Experts of a small language model: 12 layers.
Below are experts of layer 8 (counted from 0) of a mixture-of-experts language model. Rows are named gate (a neuron's input weights, with its number), up (a neuron's input weights, with its number), down (a neuron's output weights, with its number) and show model dimensions 320-383. Each number is 500 + 40 x the weight over its row's rms, rounded and kept within 0 to 999. Numbers have three digits each.
Before each expert's rows: "raises" lists some tokens whose logits its average output raises strongly, later layers aside; "comes after" lists some tokens at least twice as common just before its tokens as in all text. This comes from a sample of Wikipedia text that the model never trained on. Tokens count by the router's weight.

# expert 18
raises: "— ", "—", "– ", "to", "–"
comes after: "| ", " ", "0 ", "; ", "1 ", "% "
gate0:524527499470463487551472482489530520454473476529552468513503474493528527492572505509492513485465428526509502502579456441447570543487448568444459524382480482492495458488493511458464465523536429
up0:461497513513470533624442504475552635451525516489505528485482479453494595531424535490428468529537530510512503534412488500491494518492494512539519494504537560574512476517500492448471525537526388
down0:557465491490494527482489432470481512507478483553516505540531567592560466511461475467492528528507445501512461535533461566508491497448512496518434451466489507411504534567493505442519493475500523
gate1:492514486451481477462562553525544516485554562558498489461508540489482548562559456509485465449477441490489475437488458534531448506519431493518617522471498536493471524468497516423528434524532508
up1:483522524414476536469472550572468557491482518456460416530523458498515497483515522514501537516489486523455479557449518492551506468500503529543459495503466540508478549453520472457482504516490472
down1:456436498495474567480555517499472522485481549464533411490536476486455540522492485515575548492493513464551513481504472496427527490536473521526445486475460471572456502470547508492439513514402543

# expert 1
raises: "to ", "in ", "also "
comes after: "was ", "is ", "were ", "are ", "be ", "a "
gate0:426503552567458557556505475544441462497565485517526558586461494585520462496488519495526516465541481510502560489448521448531541468589404534509537422498533504509533541504533528531554514471494528
up0:513475446496523535471538508482492480503445551511515486523447474527471492508489434494512562525526534496485458470474543545561572437570560523481512490450525509517526483497481442516414522502503499
down0:519505469557490544490493513428480476533490533512527505590505537494495501545478492555480508551540486430444522477574547551476520458458519516601472544543499493456471561525476439559511507535493460
gate1:514480470457483479579488468517456528521469505490492511517524461527578545519500541482417518498428419522517491552533528506542481555504551501507516478558439506615523561501475552530512503560464601
up1:543462530593442438511511548479476527462445525536489447523418472446558527462427485478474564518427473481455492479544482490489521478489518532576484488528558463575544528558473494449564428431512477
down1:465481504555464452513454507504453494512507488457456469565449490476472534536520465414473429476495557521519537462529506488490548513481506521601472501422570516434530458500510510488514479419496423

# expert 27
raises: "1 ", "4 ", "\n", "0 ", "2 ", "3 "
comes after: "| ", "1", "3", "2", "4", "6"
gate0:445540518515500464465518516552460484502629504471519492594477480409494516546505496525542533502452512490526518457579460558574473490560457492410520543490527490510509551500545514486546565534475470
up0:561518478457500459516519492513504597512465502505486464488511510489568529437435524504544524474566542476473455591494514495480498518479519513517453603496498522491528472490568545530517477568479520
down0:571514495443445539473550463516531520558464493505418538487549540448491519525566484509559488424532574437491474540533453472492457510482414530509462545475514516499480514486480481480536438508591457
gate1:503467561472499523444486511478487485485504517547513454518473500476495495490500533533463494509564536461512512548573511576551463550578513498507468507473483539528507458502521501495505542454487477
up1:527512534467440552500504580437499447489536516478421489444472612581572515532527508484521473502446552494539451516540444446590505443496478487541521495507457510439524517509553473479560478492469504
down1:533520453506514528517532524497485498528488501429515504501508512534473450541518536562521522449490519553472516431627476467423447554505469461497553515492514453446554568549485482502447462464480456

# expert 32
raises: "In ", "The ", "===", "On ", "After ", "- "
comes after: ".", "==", "|", "===", ")", "\n"
gate0:478545532535507417550544460498504490481613474601433543505498495524456516504539538563541498449477580546484484491547530524488484562453569490519537479441524509547520465518505573551488510508508450
up0:545515552530470440491469481479461547517545596538470491476465544457465412573570514493524530424469548480520482532535401498475576498527537558500547526453386521443492458559477500488508532467517487
down0:476407508468525488519560491516509464465497504568454499508475529461527484484502484532549498455481532572496500563502470502574508554475505507480469527460448518586438442459510557481489508519443482
gate1:495469458488495488488461461566484447494471465447486435480563447520485484529509453563502520535509507494500539551554435491537502504476561618565486514560457563485535525478487622510493478503521506
up1:563474470578536531472411551418499437503530509459472490421534544551483575503504524611513457488490500475401513527487438460463570617506518541536510463532457515438482491528476515512473468502447517
down1:507493466535470540514472436452525557481516515539533531500488488420433444467502461551455572505496550463512493473465477462479503401505487524557558463494536516518551568420524434562428496452554581

# expert 60
raises: "| ", "In ", "The ", "As ", "- ", "After "
comes after: "|", ".", "==", ")", "===", ")."
gate0:516503559536474461501493469505439409530486472463411475523536500529466413520541532429517434522531538485569466559507503455498586446523494544505547417503521472526510454462516464471423502488493414
up0:514486534460529486497483538545474457467475519438505470443480477501530521469474575487478463486522534575538413462512573478441493528425596532495510507544499487558485520491465536502504495501483448
down0:517491449466481500490551443585440497499535572463502503498496532502422462437468504538478522475464426450456439511440487531522497507441504543438560505577501544521575507491482473512518501429419513
gate1:521546522514498548507543542527547492473512528500579495488474537561541440474526462482536572445520507481516478459543652539560520472503536555528473509443521500499514514459439443510510554472465528
up1:458471449512498521509522445486540539496455496537508520501481515424426506577436521498461428513417537499424498529443492480511460450478542480468513506476490589520500480442501523475564455541469521
down1:362514494519580490512585541520558457495485535519475524504511505544504449523527512497480510502485515405558488554504458514478530475539465445449514478394498534538490573551543492447469514486520481

# expert 21
raises: "ra ", "ets", "ets "
comes after: "\"", "a ", "and ", "The ", "s ", "to "
gate0:517385477494474482522534522548527507551467573459524502496552486513499453518517433468543437569482457508539487569474511588571477563487472540450518442529506485439586486567430545485547537468545580
up0:525504524572517552530499424469556513510475471497472536568506476560562508458477560509582560500491509467488492502461533532535488543483491530532506528422557440480525538527567559440533549469496536
down0:496468500540502502553488538531511510454541528475472496441449449530526484395481484500521524493492525521433607506494509479557488497522530553425437514517500476472513515406518480531546610501511471
gate1:459569537497547468496438419449529569573468559451552523466545495470498476519454519504492463519448532464475552453467488535572517539512471493484449512566509508535514504464503490526489502517468470
up1:478538488412479503506444561571531475522522492541430567526551472413545452465428467517538441546428467573527429454543515507499499521512428535539473559505451495460422495467480484614485547471452506
down1:471489515465491517475554403523520472539472494496490537469400509437562490477548540497518440475559475528469550433499518482379533457525528469507556511459548492496503489409509501469504502433579442

# expert 35
raises: "\n", "–", ". ", "\n\n", ")", "."
comes after: "201", "200", "(", "202", "199", ": "
gate0:482634508496516524488502495544454459497569521484481527583480586542509472508493508525467472459535564501479472560558477484539511437538478483440551527504487531448459497490440534524488471475436508
up0:532499479507524491552478484565488473541538484539415572504485456543520528529518491377486563568520499542506390495414478496493433514500481476513510512515470480551546469546485521483466488539505521
down0:454486571501509500511477511415453499463490555458490511450494524505471475494503528497511458523486428472467498456506529433532480506498558537436435553448528555462543486495410484427554530523641464
gate1:401493538521527485525537447583497440530553472598481430492460465455470453471484525538526467536372519523440550525541420451472521475441528487526456480451538485515499484442529503466482481533501442
up1:495511461522529645554415530463530531467456448481460444517466500533543446460524464459490521431499459467540456480489501525500431521478521539509528561581490521470444499493541483412462458459545525
down1:445456563444541466455435453532443519395560467511505477482507472420457553511442473518531509493414450506529499506481464526491431542505462469541487497495487551564536550535488486486538504581554538

# expert 5
raises: "a ", "one ", "the ", "an ", "part ", "their "
comes after: "as ", "was ", "is ", "it ", "a ", "he "
gate0:494521526522428484495549550545500547520506560529499488461517592518556573461577513486505561438550470482548483468495464514510464599446501530560513483493506427492550510526506527475503499513467511
up0:545501565479519520521463544489511537518517488546486482519489498516525515425553466468535528499504425512470480524502538498435524467542468526455506627549515559496562604556549481484496495434548468
down0:446502478480529535471525512458448487490461576531472484478524504509494438516412554499525492441524455503562467523477469466490454549506456528550495550527565479530519527512475492515420485520465522
gate1:549465565477533493435476532449485538492520445510533448444498597440496474511509510490471541540458488393504520546551472513470567464469521552517440509509525469497491452451414586508501504498521448
up1:497577558498511553522481533495511513589492470544475499426390453565438482540512473426445503576472497546533503504572452532478497459479524465449484507516475571400545451527479571515491559483441490
down1:495468453534517514512442497546547461537513449550467542466469468523567435447493448548533564524467454505511449587527481521440510501503519511483503487509453432461420502474467519467511583525505554

# expert 54
raises: "| ", "– ", "and ", "/ "
comes after: "| ", "–", "0 ", ") ", "6", "5"
gate0:468475505483509583496452543523489503572376485538521500539512488479498488525513494551533521555545524533593490530552503457511504549469540524537495475511568502432435436555466491487503457527421537
up0:530523394508516503511536506585530501559478419439469481530438520478566460499580562423485519479440467472491535499475508557446494417507518586461486503506532518494507451509551508572508473467540504
down0:445459498544550431520492506504519558544489404443545525481457460512485559453511501443463486515546495493471537487521505505531421565521527485486549498482498470546579507452515513455540515488490550
gate1:478530447469538498416474496562491493519518597551492553509463479525502545464451457487523515472511542452527498440476510469552552479437495539525482579504442478491618555468483478542534527493530473
up1:479481524490493464567555510544517456490513522559510577420569574439463482527553487502478515532500494434545488523503485505478524446519491454522479530580431479458522514486508526534488503543464499
down1:472564494520523527541583457493457521551555557498558491501553517521451510505399517495484572465478569540532501458562532473500557546478512472565497515524458426477516548408468489466478505540582531

# expert 37
raises: "In ", "The ", "It ", "After ", "However", "He "
comes after: ".", "==", "|", "s", "===", "ed"
gate0:551508496493535565477568476440462578493451543477529551543476461549459515512542488575523443512518506489561567522477454508546478545558441481474494499429472471487546505485491508428511443532469483
up0:491433457462491487465569398468460501494452612481419471567476500512523481480501448517450506522526525504563538552512540459505574511464487444599499480497525501488506493537451541508467407493522497
down0:526432501505467411529484374491523470481577558548522505484455478527477525532433510515503457492532528472549483465466560481522503546532552536506550537518489496515523403522444504488546488543397517
gate1:482503576598488489557421489539472521402497558434477482512514442488503523461536562569503513499536508472525648475528442468522455485470584526591467539480420498497554487446450489508491481433493500
up1:485554493489478461437591509449495508537473514476524453555455606471441490457532494439527485470350498506456460476504504445527497521483519572458555450479524526516488509512499487527528491538515535
down1:562563453556460483488488436534539506552446528455493485469443490511534496495476448556413478526519482530462472540485601500469531519527460543461531520488459600551500535542496509539591485507601555

# expert 39
raises: "to ", "that ", "and ", "on"
comes after: "201", "200", "–", "in ", "202", "199"
gate0:446520517508429539509487526503473497496508535530503526524494453458544441505478453538529481517544504475477507474477458448523440523516518494434525535491472460494532502517523531504439511511518534
up0:498490517518465486533488493439541508514479556488513464494539541510489549550507526508530480498470543481536488527442524486519549496497513528515495478527515478552463520540516491503482494577507515
down0:527547508553530465556500477471543486538433545543494528485462475596488516490470560547472522528446507520481432470528531503486460475520472504562435497450603462513520496504564538532466478529503472
gate1:483521380550547451509571515517426480506559525543497474551560499474561407546468489486568500499479417512479566549428534477473479496514480468465506532551526447429486533471544504476527546469510470
up1:529497502551456418492422482513492501474541516506427543514481493529497518585530474434486526553453515511477499488540565493479492503475454449531475522522448548457530554513565477473490554533483526
down1:483520526489526497481487494504518464505566533546521503487448604433498505405517449474534489490531524500485515452507479457451521519519532554489476599455502475485538459550480507559510530497528441

# expert 2
raises: "3", "2", "5", "6", "4"
comes after: "(", "–", "\n", "in ", ", ", "In "
gate0:557471437545483446547504447563529502547491522526550526492543565515553406520459531511431496485482459530488478522464527476513537522514517500532488507491454471578519542463537442461503464535565549
up0:462568456441493493507497475567489526485534468479527525548516485537540447532475554479558475534491404536523455529516538461440450533487538482481473443560480535551513459523509548554415447513467473
down0:512474490463497535489490458463478462544520554453489543468475415481564501483501526450455475524506542549535411503497529510521614499496545521438502508510528477498484488480492450458471533512545479
gate1:527406530522533498493469511456520526512464507614492481536462572503543421525419490489481483435529492544504544503462525504530448483540537502469553601491473488473464449470501549493484416513435485
up1:465522542515535526547488531505570515508502494538438479531510510557509475422513510488497388468475503518520464456463454532458446538469496463476528561568466471456493461507509449451532531522502470
down1:481431502442488526469601466451489536530493522569516504494450477496491577536545487476545502516503466462449509586540479491490410508507527490438515548484485432535499511488489479492482478469414432